{"experts_per_token": 4, "d_expert": 96, "d_shared_expert": 0, "hidden_act": "tanh_gelu", "router_score": "softmax", "normalize_top_k": true, "routed_scale": 2.5, "balance_bias": false, "lr_router": 0.000735, "vocab_size": 6076, "norm": "layernorm", "tie_word_embeddings": true, "optimizer": "adamw", "learning_rate": 0.000769, "batch_tokens": [16384, 32768, 65536, 131072]}
Below are experts of layer 8 (counted from 0) of a mixture-of-experts language model. Rows are named up (a neuron's input weights, with its number) and show model dimensions 0-47. Each number is 128 + 24 x the weight over its row's rms, rounded and kept within 0 to 255. Numbers have three digits each.
Before each expert's rows: "gets" lists some tokens that make up at least twice as much of what it gets as of all text. This comes from a sample of Wikipedia text that the model never trained on. Tokens count by the router's weight.

# expert 10
gets: "==", ":", " the", " of", "-", "==="
up0:149130093107123099145112148105156162102127044096132159119135145111123113185137129077118094169141096124156097170118066149101114162123118116102101
up1:115100156133151172073163125136132124118135105066142085108135122145130137165085118121133134132140108165110142088100124138135079105120125130118127
up2:105100099132100110156167160115126141116129127148123132102113135106114110117118162077105092134167134143115161116128096162108126139150178125138124
up3:157068088121112171115148150139149121149113110111139114088167130128116167166152096165169099128134110123176129116140155105111085108106111143104109
up4:123128131138182161126140110135118105117135162120120174105157131169122121110149126112123122118155102127117084096110126118127151092138110154063121
up5:130129078120146135119153136135140136156150157086163114092139145174099116103146105137090139074120093113158157101065151097139114141144182115131121
up6:154120106209132092123152128094110167162131109135140106151118139151095111155182136098144165126144130159152135105106118142141125094117149127118151
up7:109116165183125135107120133117135165168170155144126129105106183138126139154153105108135091166115127116130122134094111118119116130113196151175115
up8:126132079198154107146167099117099159127106146098138140088116090198109087124120116111095131119138101083159137118126175138144117137116126140137141
up9:130128136108128101122132100159080131138154171135129081100126140145157159151124110120124112147143089118119155121091079086169106133176099141129166
up10:120128168137151113145099138125084123111117126111123143135152104120094132097124118094108119129135107111105099082103071150164075140151166122177164
up11:117133093112056118078133167115116149135091129133131121144118116135113110117146166124106139160169096129129157101092144081122082099171145131131125
up12:164119104129102110122142130130105126120135128134147136105120128098119107156146143131163146107118103105107159116092119139149094087161127128086117
up13:133123141137129147131124125123127085096173112121118161067146123106109110122122155068121119142135116129171121110141117157144114138089111145108131
up14:119119123147093128131150123136117155061130112144129137091171109125124143162099106106092129114118145109111102096126135145154122085081111123172096
up15:091099165129107150117154115167092130060174123116158121137127140092137162144173156103130143111126116114115132125129116134166134133116146106114160
up16:128121207153155129164167096142138158143133120155128090095129154118137118109149169108104165121123111136095101134086094109118144172082151115151117
up17:145134147083106043103110113118148152119122113138145135123124101131120148130129111115160175119143100084119126124173133093133102170146127126171132
up18:135156101134100106118129140163158162123119105093155112106113130103174131138115126140156091109102110101118148186099115089156145140070161137119111
up19:103145130116152125126099181118193115098126094172130160136211108151142105133138129150101176086153112140192134070096103141109117118088131184078117

# expert 1
gets: "\n", "-", "|", " |", " (", ":"
up0:117115141137138135109114137135097151150147127098132134133084179141087147119186132100152132183123093110147185173132113128065148129115166171123131
up1:101118093148121142173131170058123116086101085120110071052143146139137113131144119119102073139126137067146146137134148106125098123108152113110166
up2:135067145180149118130143129126126126116121097096116132078140131094136097150144127132107103144114124166143149150129099110082103082160144135147102
up3:128110174117151139159158154129120121129153099091149109121109110155097118137170145109132119087153118142143167131119136132104104142141114149129152
up4:174127152143135147143108123126085144112121135172127070168139112136114164131142165133139103154162138134102134130137114154116129127143150132070135
up5:159099106113164142133132154128128121126110154113141139084181135109143123140149129092105140136140129166172113202111107076126102153101145123131140
up6:092122133111128099169125152109080095144096142125150124061141129177119126163119131141106095130158121117140156126100131129128128100122121123135148
up7:075167145089082134139120106135071083072114105128108120133161146121145138148139120107128108157101109141179110118158134089138133161123136140165172
up8:151099144144116136113147116123095142139095124121124120151130132159136116164135117140168129136123121107113151127148164124130126133115117138143117
up9:116133065118134106112148129152103089148097119170110154095116126142087093160104108128111115101192076139164143131138128116166111125157134139115124
up10:145110109128121142111170163152115113148139141119092121074097142127137155114148155131144131094212108115133176173120134091115126173121136125165140
up11:157111185144120138111132120125109135123141149132114146101121084106109129108128121137179139145124124119138120117162142115142123129110150119170058
up12:114126130154133128143150163103107161107108150114141116113114132146101140146104111142120136115113107133114140151089159141107121103130127135185139
up13:121107149158123152174143116075087130109114187114135081086118123129145132138126132119161122090152128097144116203094092106136107151102137150116146
up14:142154112140108132083128116179132110166133129150119144116094140129111125134146177142097125077144117121125176153104099131137103083083116123129150
up15:102130165097135136167134142097132157114149142155152097129139118125107094144138164150071112108122128141125109101148119136140100140120116153131125
up16:163141108103093139096174116088130128126108109129115148129149165125128145116125133115162090124114113100153137091099113122163127156075159147108122
up17:162083121106133134116100101145152116125133125136113172123148123118126148149127134082119147131144123121144177138134124145148144114094121133163146
up18:098088113159082102158156147114150130130141130112118076111119114130101107117109135079160079097105122116107129099122132094112111105123124118134128
up19:131140076101117124138106132134139081128120098123105108093120148113114199089147140154104115128121118126134139149099132167114139133161144155154115

# expert 12
gets: " a", " of", " the", "ing", " on", " in"
up0:125146119137114145174174128178121123096083150141153111100144122128156174181081135153133153109180080164100151127130121102084105143146128118124112
up1:123189091148104065142136184122103180103055135087107135125137109092127144166097114097124106164099117102154123166139143187129140128127125137139100
up2:137156113170186141146128116134122126142177109151100137116127118146104118168063106077151116120093133143137105156090127148135106125150127077136099
up3:094093136119140114120134137172128156147133133024157128126135152093107139110109109122144131117132113144156118126106124126121098123123161110112125
up4:131126098143115129159116123119099171131136134097162092148144119123137149140138153098121097155098127134109112144078107151136102146085104122119106
up5:106130136137117154149167123142107127153100148114086105071094152166133138115111098135142080151170088098157175119079122136141084123143114131100155
up6:137118107145138108102134120126148153099135166112131119168131079109103117165171105138180108121179102137115116106117109083159092169110119109149136
up7:156152095136165117136135137130178133150160061113116117151142108152121131143130119118157143082196104105172105146118144145159145136157128117184102
up8:132145172113134135114145143102089125163133105132148111137105121170112106099110159118139136151121150132112138105129117107141112139132135121124150
up9:111120129139116089116124142101104162120099152156123119145158136144122177146132158191130119123103143134141111126138083149112118133171111098109144
up10:121135113117150104124129139193152144134080129127114135140125141100115145111131120132101141123115109119136132149140109103135112147106091148124119
up11:138132134128181109120135194149112146136134147127120146112130117100084158128111085084146124129123133114107117139110103158116130121093114118133156
up12:169144114153117107148127128098124114060147091124095081095124129105122169108127144134086115119146120144166135133132135103098105155140132124119184
up13:144138128125107143146135137138169067105130117111124097133139122127088135113112192133101113113119121131126153161125108148112118073123168107130131
up14:127140134096110125103122171080135143133136160104122180133147107108070106117140115100138137160096094112122126141152141141145136131139137104107130
up15:145159143110144115139102144099125149092148123120160121113099129088136105127131116122091130121170106100139134170172119127102110090124127101155137
up16:153132148106174133161079129138145119115106118140113146159152086149129123078113125111176084100111119093159138173130134122111129116145128118129129
up17:168118127140139102108127134123109137147105129134135156148144098159103150106166146144129089121116114131166117139124100100153140165137161147175107
up18:136119136125129116099153123111135133130123115124125128115110069134135146160091190116125139172134131097138139123107118145163117078123162131115155
up19:136138116130161129133095135112134128122160073122142095161140117153125129141090131132146140163153143116118093118127136146128111149102138114118102

# expert 19
gets: " the", " of", " and", " for", "\"", " in"
up0:140115102131146116179145124143160149128160150141129123089116118151095134200100123123148123153177101113111161137153116151113114149133165132163169
up1:164151152150076167124121119133129160120132144168073150127177115114140101170099110116113125128104112125114172117089137124120113156127111141112144
up2:095141111154143098175119120131122129116114116125141110160195107132139128165159124094191097133119140120124118119181094160111122125127143164180117
up3:108098105151052150126131103101130136135110120135131107087145115131089141116153142078079108152106138137147124097131107123142116131124108121118132
up4:124107124087144075144127120130160139155114204182126152111050118111163093108122123156155125109100063072178165114120141080154085152158159151090100
up5:103121138155097178132069128135124157148124131112135092155141135125157143101159102119140125130124119165120109127102166109084092142125119116125121
up6:139123137141132101120142117124151169134141119138127125107131167097115122131088149128161089150123138084102158095142097114142079179172133124092078
up7:117155111142098138144116129137122131104088130085139156130131140138151119116144144077158090153137131058169083129120124126163126111155127109119155
up8:136131143108150112139119143152131175150122107147129113128160077143123127100119146123151131130085099120137079137055134158096136150142122105133154
up9:124161115168145092123096127114150147126131122137149143133097133116085184154141163116117109130089141151197131097118125131136108118127161155118081
up10:156158096124131161149122132112116161141091088133129140094141167145101100108137139139113142133132137114128116103120158092180155132118128115124145
up11:092149130108126128153161160155146118146129134110118097112176161153163107100152106080137129125150130123131140117085123121127130159117123087142137
up12:111149143133114138133191131152138107132115151098115122102086116122102156094145135139114127147138095145111143155113093182083130141128080135141132
up13:124119135166105090135155131122083148083152081179126173151119145127130126133117124150147140104117094119175103185150112119129082123147112159145129
up14:139102110117138089133117143133144142130142108119115137109169141118111154127104126113133103132125130130126103121115099126086123129131153179141150
up15:140144129137123112140135143142097094150135147114114146121127132165118093167178146096097123132112119130148135113119136132129085137186158131100152
up16:162128158128127144080121214095133119100130139143116102152141109119125132098122161155087099123125107029128132121114177134090083110129166120191126
up17:117132155134121112105132115100112135160161108128111086120084107116080141096111131139133147109108157183114124147142071136117111120121158081099166
up18:133134128138082110118107187143154110108130084091108126125143171157149113093087152122097087138137070116137124178144061125122138151126119118125131
up19:105115149150121132059122156128174159152121100127122118153180135106093141154107140088149133153120146136113126114087133177122096129136134127137130

# expert 5
gets: ",", ".", "–", " 18", " N", " July"
up0:124145101130130134147131137134178116113147094058130160108147100138136113119150143104135130113121119159151146160108093179138092153132103101150164
up1:125134137125135153130098144112150113127163133076136152126173109122155103128116106104098131129135129121143142139114121099089144131130135129088138
up2:141119142142174141139130075135124131114128069117137131133161140138157091134090121125115085108142145130121133124105097179126130173121147133112147
up3:123166144102131149094118091137160147101171122125154129123107104111121147117098134108133136130114122128150106121152122092149164168127168133145154
up4:122117147121115123131148123161155182134093127132110090106066094098103127087121129133151132142125126120102083139098151176135136114118131068145142
up5:095123133164120096207134149101133116147079168148082086116102120157111129140125121111110140097152100147118085115120107148158131096137087119087163
up6:117060118127133175126117126121130121108107146115118106115119129123114148139149136144108115116108107117155167131083133137173130145129132117130159
up7:146122156138141128131148127145155140160146109170078139129133117121148108161133181104108125146146117110145154134139158096161126099131114086125205
up8:159137138122149122177106135148104178117119098151177165095141142074142172155111116122123133108135145122114131142119119142117116142130132135113136
up9:110111166132144138136111138106110160130116100131124167141134177125119124129142118119180121133122174106129168134094157135162112160154084163164099
up10:108095131107126128139096116084105126128135119099155094122148107165153131082101132127121101109127120135129177095128128111114130155149121167098125
up11:127097105143151138131159124126192102149095093117127086095103133143095107124104108124132093098114122112144171125095123144135137094097119156169160
up12:096138146111130090167129133124113122082123120152151101139124110112073129095122133131137125104102118139108088145110077170168137122170124127133136
up13:071120141139173164112142138139160115126121147120147138113128100114156115113114103112129147094123081146162111173096090140121122123133125122131132
up14:106127109123121147155114114087105088072101109142111087104124092126069109116108106072123105141089102152119178143122131144150105093139129082093154
up15:106141129155144120115191127111094134156119128097124146129135184071103096100127123136121102113110138124139134111111133136152077161104132105133111
up16:091108121134143108178108105146162154095129093112155125121100138125136125098138110117149108133151087143146151133122094121100139149094140138121158
up17:063138131161124100139156148071112114137058146122090095180126139130102156138159144119116112128091097099107139099116126185173134138109123176144135
up18:161140101114056090106126133111080117088131153096105139121166118138105140163151086114108131130147131147130143146106132127112132126145142190148099
up19:119109138091096129172138136109094131117159105107122138145127149134108135152152134118147134142127107139123126127124128128125131148146170110109145

# expert 2
gets: " and", "ic", "ly", "ical", "ary", " or"
up0:119161111105143110127154197125135149115167132125128123158131143118105127181128096123157127135172160116131082153118103098114117126139138136132103
up1:144117110139142133129123078144115125114093136107124127152145146112111165133165134076083162142148098127133151088116148109128113113139129089176125
up2:122111091135076126138163129131122119161114131160117152102170100115159130121169152095139111125135106115175132133108133140129115190107143158093158
up3:107143144112135127143108127098075131117114108130103155156165127148160121137135147166138144130140144089140083134139132096151083119140116131124150
up4:097136147121172132121124106143133103114131082134140100132131212129115188129150147115139129152119161092126124168130122108100131138084164113138103
up5:134126166123147156122093118120125152170166146136134093093132122111158123118145131125117082116109118147142138127153148073144104152160101133110128
up6:125103143163106112193120104156162099134087128116147128097133108171120119139172172112094120127166105145122100135109131144127109138100105106149142
up7:165118120147099082153107119109080105120139124162119084104108111114133141143137121089111112107115085105108143107112159120139102157124107130117132
up8:137108110124139077136095151120165135106167088114072119116143127095139170175149143162160134128115122110095125132141145132136075087144133100152117
up9:144160167157098088115118069149125125135129128124115136115144133105147070186123101145110128120080105131130153114113074107145100136127125104150124
up10:118127129148129128156100133131115158107135110124157144146155129123143127123145154146156144108147122150144098151119119157162073153171105115130130
up11:141179133162121086103134161103086149121099093145135160156115146129091129132103066138145108150092110122097104082147163171119133170133136118120067
up12:180166110127119080146131082100123140081142168134149067103126133106144117145131127126106137078123117135135165156125116118141106133136143144110138
up13:116087132153083113135129118093160123094105126153102078120118123114130148118170151113154131119178144144095125111145135133118122122158137089112143
up14:127122119151135132139144100177120122121123111105137095087140106158147144164103101083117080149131136103158170126103131100140122127116115143150126
up15:124110132098081099138125114095079123101132108100131136102160124145115181105115145159138177139129152099124119127146150147121136119139170122115210
up16:136125093184132123150171116141074138185094132106153105122166113188087103130112117130147138114141115117125132126115128129124095121117132101194133
up17:118126133137125129101129114117127152165139142107098100103090134151150153102121132123138122129089104106105167109153129162150070106126152140131087
up18:143092148139094170164148096126120122144132142143052142115153119090129154102146137085136157131138141135106144099087138115164130157121128115079150
up19:111164169129117147101164117089119115149178124091116127093135145137113169134189152126202145125121123094115132161140120132141121124096124134107145

# expert 22
gets: " |", ";", ",", " (", " and", " ="
up0:149124107082091111129092142116129133121157126087134108131170150168078120144129074101155123125133112101131128096156117121149122130156133147123142
up1:113064130125118120145157171110095132141135151141098077076088127127108130146142100152126120117128073126160143160134151097112127109126130126119101
up2:102115109113130107145149118113128151165143125158122121146154141148124103152087139132131107122130150142156136105126101117094129135142122144110145
up3:148121128115129103115147136103099146123108143109071127100145143120101139155116142144102103167153099177114124132109167162079105142144121141156113
up4:070157109148157109115149133126101116144123127102143095098163103120167122152081122103115143108152126123130088127112124144140180109128137145119094
up5:084115131105109139135110097119126083086121136144110115079151123173083157119192151129126150148111124162168113129134100147145116158138138159143151
up6:145132126119123100148110110120148138110178114113142126087119153119136119139107106147123112123090127106155120096169096140110164146132110152125116
up7:120134155096167135145101117085101164121127102135105097124116152144140098118136176095138098139107117096140158126105103149130130173096144126129127
up8:117123129118116136134084095162138136166102109107136117118132111146140111087119167149090170115128082146144094132145056137144133151146143142152159
up9:098151083109132118147096143141120095131134115132134137134142146124139129132107134123145154138081171111112118106135115144127121143146128160123112
up10:136114114112103105158143095125107141171114133112066101061112153135148140138130137112116103130141117140150104119127122116107143154104174138119118
up11:153113127122122124112124179120091181175163152145130097123134156115131120107146130138096145113159116161129113139100153117112161110125168132151098
up12:112151070119157103135108113133106136130137116134125156131168129135157122152158143127108136110091107121110136112085124154151079114101099137125140
up13:132126143086130130142125106150121100129094101068158135059124109109154097136115156083130069120123068138155109113103122153126148092104079139128139
up14:109114151104119183118120150103131107119108191116134151111101115132142109123132152134136137143127164145111147116131140137119124138159119116083159
up15:130128095112085120104113161122140106159132153100134137123150150137165129141170118140114133140126133125137136102125119115130134096124135152027130
up16:152127110118133142145119139102110136142119149140148082109093122138157141108130127135116159137106128141103154118134137138136118101111148158139107
up17:123155104151160130128139100107145122154106113092093126107098115142124125113120132134107080140108125101117193157125133154099142124124101146127131
up18:124149144157131113122105123165138146192122129131112164091146131094121150119150165065122129096083097145128123115144105117117132127105108123089178
up19:123114166113122126158098096134105125133130127133101141116103132152157144113150130197117154125126082155124147129137118129132130153157117162163166

# expert 3
gets: ".", " 0", " 1", " 4", " f", "%"
up0:107133140131151154154118088135121180121077093100135115125106180168098127121113124106134160126166105158124138129141112086121116147155137110125120
up1:092125093104128107112112173144140137106153083174106127117131124133142129173138119105124097109102124121123138130150113145169130123149135127136107
up2:133132138104101141120152131099129134092113125106134137117140125124090146127133127143128123147096095115164144128085111165106177147165130139154113
up3:098138099108150134146125140169118129101139162143126093101155157122133124115137141124137125099136120101144134112108146147104085152126123173129175
up4:133113123109132127129116148144118139159110128121150116091136079152121120103156150138111110110138115140117119111152123126147126098198101124151139
up5:070120102116124110154090129137116149089130133119106172116122128101162147159112117134136116139118143140126055119163138133148127149140138147139150
up6:140149144108089112111114134155133120108137110113161137133147117096122138129101124076161164089137124146152123112107097151147145144143150115135136
up7:141130110173111092107129106102101115128099122111120141100101124141123142097105162116136126141121130135109136131082093131107105071155122134117107
up8:129153135168125103110122085105134113136107081093120142103124134137153115125137165134149106134167121123119128121096117095155125095170118115129125
up9:145131133160101097173152162099117151157090080159122107131114099141135090142114077151154129137142113083116132107065148134125131148114111121121151
up10:114089136101096114116145134177136121080133116127128148141144145134126121119166144119128106104130112148157138131119116123081115154139140137152152
up11:109156138108162110106084098117121095130100119184136129114158153092095137106158175109150115101138101130140135132128168139132138138155135139126136
up12:145118100113128134129163133172117129149138124119123103118136125110129149126122125084120125136141104116150110164123172133129152154114159085119158
up13:145132142143112135132132131137103119127102154069092101132132120155139125142123129103106114168135121132157107090115124134156140181146120128143141
up14:116101150129101093164115153133134109159118164135129121115125122129139108142142164117122108135132140154123100161130106144101125158142199115115092
up15:131146106117102061135143099149096097149117123130105146106149104120117139113141119104131071131132127126160116120111110148170159139099083123156141
up16:115168102125122140158146134122074130101119115118100128087117086087145146133134181127127120167141130085159119196171124105157117139125145158133153
up17:103137184122168116121158146112162106147115083118130085101098152138149115113148163093160149152149148150145191201142125119115123145126128114105160
up18:107179110108112091108107130083085138111103116167096124123171095058146135111146152129174110136136122134136125111127149139119122210143123137070155
up19:068118155103068181134141128157157126131091122090140141098126140136119145128120138124145156107139090064147153123093136093138110122141077158091145

# expert 24
gets: "2", "\"", " (", "1", ")", "5"
up0:133104144166162115110087125101112183141091114117126126096166120138125110060117129100143148140107103117131122147106136147135123161158121152141127
up1:149133095141086127118124152107105105124134129107114140093131131099087155128102154122099082137131106059126120118090098155151132127122153114190150
up2:089170139178080122121156102100072139128092124121079125117118114148119114144149175121124075119123106086126149166117125088163139151128133095146140
up3:126108142110128097122091149138192135111060148150134101123119118146117138130162080156109156180127135097132151135089129109147111126129118129126155
up4:106174104098175129113121105153071125120124128081134109129164166122142112187127149132161111133138132153115140126136117129158092150150118110125114
up5:112142094118132185140158129088105136110132124124085129103126112112101172117137145090120109129116092107129114132057100140138127126123178121138149
up6:111089145147111178142100119127149114125150183114126083106126141124122117125159130129154170088072111104155124133092149124106123128148187091130167
up7:138106101143128117131144087086130123151137207148135144078084104087110132152141125084183165109158119096151156116097143107139124122144166098135087
up8:104136113110125074146156132120137132132099152103126095092132104133116129144165103129150133155164123097109101125115089134131102076123105128114153
up9:100131114128105096140130127098144106179103131130087097093122144149121134150108141070133127128132113146110105120118120117080135124113128132103126
up10:122143143156164124172111101123119104098101149147133126055137115177086155102109109147164147131106114132167182109129145087115091102127122145117117
up11:119177115108122114137093117146164120143134107164114101138122129138135118133123143145125102133138094099149155127142120127151098161126136122073146
up12:127147122150136148223169152117125153141115101156134136180074116150117141077061105115157113127159092119099127132129127090077135148110149134130113
up13:111154091141131178157132129148142174083132122093172106115145122151127148094112109120144143150155092152132174152137138106131136148108125147115143
up14:117150134123103122168092172111109160101143123121084131145098179126144111123123097096158145119186106111109111108127143083152103157141153150106130
up15:115132175120117134137103166158141126079137123115154131113137067137134123119170167148120113148139117077171120140112130116158122166122110145086139
up16:122132165124096146153100102163126124089126133122130109064133145122108104114139084139140093084123104159114159114108139129107127148122146144111147
up17:141100126101126115097130109180139170184147112146143109119082130076084099131149136104159136110116091126147149146091130099126098118192171100142116
up18:109106112122099155128140135160102128103102135158121110111158095163096136152165152145124129106141163150151094152148147127151136164135116143115138
up19:123128131136094157104116098149088175113135130123135126106116138120145081112091108123104119123124121106138119106145164105131124145142147127074119

# expert 14
gets: "\n", "-", "as", "es", "in", "ac"
up0:141130136157131093099098107142087119155108109110091187122146096110127131139128142128114076186168121099134132092137140111164115111139123165109147
up1:089120151110135099134145128123157132109119119138171130131144100142111142129120155145111135110097096141136081122127155144146094151121160106127138
up2:120120133091126072142084157100110151146121125152123104123129156152121200102137115117142159126158116157120120153151104176097128143142166135163121
up3:107157135139164084140123100082139124125141146092107121122135123130100116106137149110104124125113141123122174106137134117161121184097173148126149
up4:133099140103103131149183157131090117126128166117103150135133153133141114130128111110105150111114131087154128134129096142159123149163122128097167
up5:131123069127091037132170097069111150067088095127150089099125152123086130162167153146113122129150105113158145136124131147136110128115153138128136
up6:074124124111128139156136141065127146114123124124142121097116174120121130130149142132113142133153119124133159085114151114120123100106189162103137
up7:141128110123104179137113133112141145123128122111145112156101141134108135142095163131121098110113137122166106148111103141117131088094119117126106
up8:147136122157137147118153116148141174098092095088104149118127096139125164056128131141129114172140134148159099145089139117168095127117145112115126
up9:161152136156086125125105142135153151105088084158126134093142139104124145142127138070103119129133121114111111109136157150105144151141164127137113
up10:107112134156135161172139136089125149145105137130136124156115112130077141108128111114108135141175118155138113122135122093110110142118153146093099
up11:138142130122136161129157152113159154161107102081104158169115149143123163128170148075126139135140107096159133100171075111118108116184129126172138
up12:136130125136104116093127105135140122172130096130098130120096183100139153132109147116113162114152107098153119095048123145136126096136128126120157
up13:170175111097101116153130130118094160093074137103123123110079128136092141121164134111133120080148098118148150143145110127160131105119139090101131
up14:108129142116124133161127125097078119158128075075099169122109099132140142094159127122085148093145141107120126139117126134172151139145134128095152
up15:131128149107142124133130096099123130096140110137099166136139132126127127168179159093156153137130138126114106140097098122109120159115162137121176
up16:112135111122158137137100139147145124107156127106164134091127090103133109117129141158113112147138170118134134147124138157130144135138131182138165
up17:087138138177049120135096109115152160149113125161098103122123135156141122131140141113106123123145136083093135129113126136115110101109108154111099
up18:146154138155142127155136117099100106122115105154162135101146135109126137174105156134138106165124096129123124088087151133107104109138183117169156
up19:139106075122137124129167147134107179123117141104199125147129125122127150103143124147125120105141090098128114123146134123114146118123099135119125

# expert 20
gets: ")", " |", " in", ",", "t", "and"
up0:134121150099103129138147117121160150176100115117081132130154143100112166103120124126103143123141137130108136137160098139147125163159174141087155
up1:149163105135127113096122137146163131128134077142127172133146166150111095170116140091139136119128113103155131146019106110098093164124121117103127
up2:143064050131123125128113136104150114145132105115164190129125139135169156131112152115164147161100125132075150180127112129113096122121129131126117
up3:157121152108091085102134151095103102110130155101124108120143126129122140116135129125150108071106129133162123126139140137109158100117173166106156
up4:110091132111090100128145158129064160107114119137093099110164106123141128109158146162095146115116133147170138098110131118125136172157142137120117
up5:149049119183098136176131140134119164125129128173117127091111127154113156182124118116140161099099129120107161118136140106112114121141163145126121
up6:098101117100157098122085115170129145153120148148116147112155143144135095105117141134138144137165126138141129123112111154145120104140126135125177
up7:126118125116163130137135093131092128112123082139059146108105122190102114170194176147072149122152107114084124082156108125151110148120154137119129
up8:151097150129116093136158104144134128117091148139144138091138158152090170119145076091151114121080127130110113122110174108104142209137109132139117
up9:088148148153080169109128117142134158141116124133077181160154104148114124143105138123126135145140138090137137141132118134102122097130132157138120
up10:113112120106165144127177168126102128112135138145203145155149094147098147120137147121142152129076087138108111153088138119160127114104159097149117
up11:136138159116113120093105161141174138119106101150160126119130137121127102136140145118153118103137081092125160143034112154117133114115121129126111
up12:080153124139094110097104185150133107135114159132143140142178111206126144136125142133130115128098060136143148157129120181145137117112136131074129
up13:119105130095132093134147116112155136109116115099148135121176107147118139080134164089105096108131118143166103123102123104137108117154146124103123
up14:135127092128091116131110127152136128109131131096069115107131110163131118101108155121142127127155113150145109140139126153091115119134111148149130
up15:145071142120093144075109131132121142104176081136108127133108112146141106098150147087136145132095110083176165137103133122139120173152141137120149
up16:122143144111134157138133085093155161146114120157137121090086108104125153168103127131144102100098105122112142109176110094108112144195093131138139
up17:180159141174130083150184127135128124072080140167141134090116119108126161180039172101123065109124060072121159138114111131124135126100114112112126
up18:134092083108139129144115103122083108132047062085114167115149191116100138118182131096126117162152112137116123153133106123133092122155131138093143
up19:143155101117117139143126148114113115128144114128195121111136158105131132128116130174153101146163120095151108099129112118108089142132144127147153

# expert 28
gets: " to", " of", " with", " in", "ed", " by"
up0:134156127111143126104102131080063101161123103092124135152104132127093137074105133147126109132093156100103099130132146129155156164100148104158124
up1:127066148152139120147126140129141110139075135113135148127128121164155121083160141117077165088156080081159127132123111115102090104172105131145156
up2:119170118167125157155156107157144140178094120083109139132125127125128128142153103116092122088115116107153113131108115129152100144115115095163126
up3:162105119161123130131082103120101124118163129158067124120098162156173128180118103122163110143141139113132110171124124167123129130120143152118108
up4:070138066106121148181154186125091112131146108103152114116113156114146132106109123157128116158160146078142092128104136153176078122113131121127143
up5:137127127112115121100135084135118125125094117134115129152124127095076135117104132112128125121127110186119124138116143100113182135122127133141113
up6:125085102133104142089141122179147118146106084124110151138077143144104112125102127143112126126123113166167135155110127145141137144142118128137103
up7:112142116105101095146154127148147128104147119180139097124151149139118125175100130146166155100141105136117109136112123143080072119131126133135091
up8:119118116133123151139143134155157131142134082135115139081135093131143132124139092169106105102101113131170076156163113142156125109129113129132133
up9:180142123105134169129100104138123104118096112195125185181079121144099142087153160129153184108085112124108091168112091091129105117124114136139134
up10:134119091120115133137118133127150120084149107136115136175137134134117129170117113120102120123120127148110078080121138145144137137136110124119101
up11:108184145119128112118070116121157136138107148096158171143110117076156160109113126082075190142086107169108128116093099113109114118091142132096091
up12:136143136147105157127106128119093127078134122102154132128133139167121145134144157093161117132110134087161104100132112120120142106138117125150128
up13:153135143152120065150121139144106125154087121104117139119117132121124150109164161156178103101122121144122073103120154146124130159128149111111094
up14:156123132141161161094113120173171144150150153165107141107134098116115146154151132099121120121166120120069154131092121151100103125134137117131121
up15:170144133135123129153068152097146124132101068106101130141152133189141116116185095081090122111089122140134099100093165132167128169120138121135132
up16:123119138120133158133108133075101111150136112107119149136106098167121141123110130133137106088119148147108073141125134157159123138114141154112118
up17:170123123138096118173118159124117115109138161101195148134157138152148122135124136108086129109134102098127059133121122138143122156136198122123116
up18:137120142121110156115082179120136123111109101157123110164137124109134143104117154143095117142106114128123100125076110118126115163125119146163114
up19:109155133146130142132165107137124136083127114162084160071150135168125113154140131090155107129124160118110106158124104136132106147162118143102094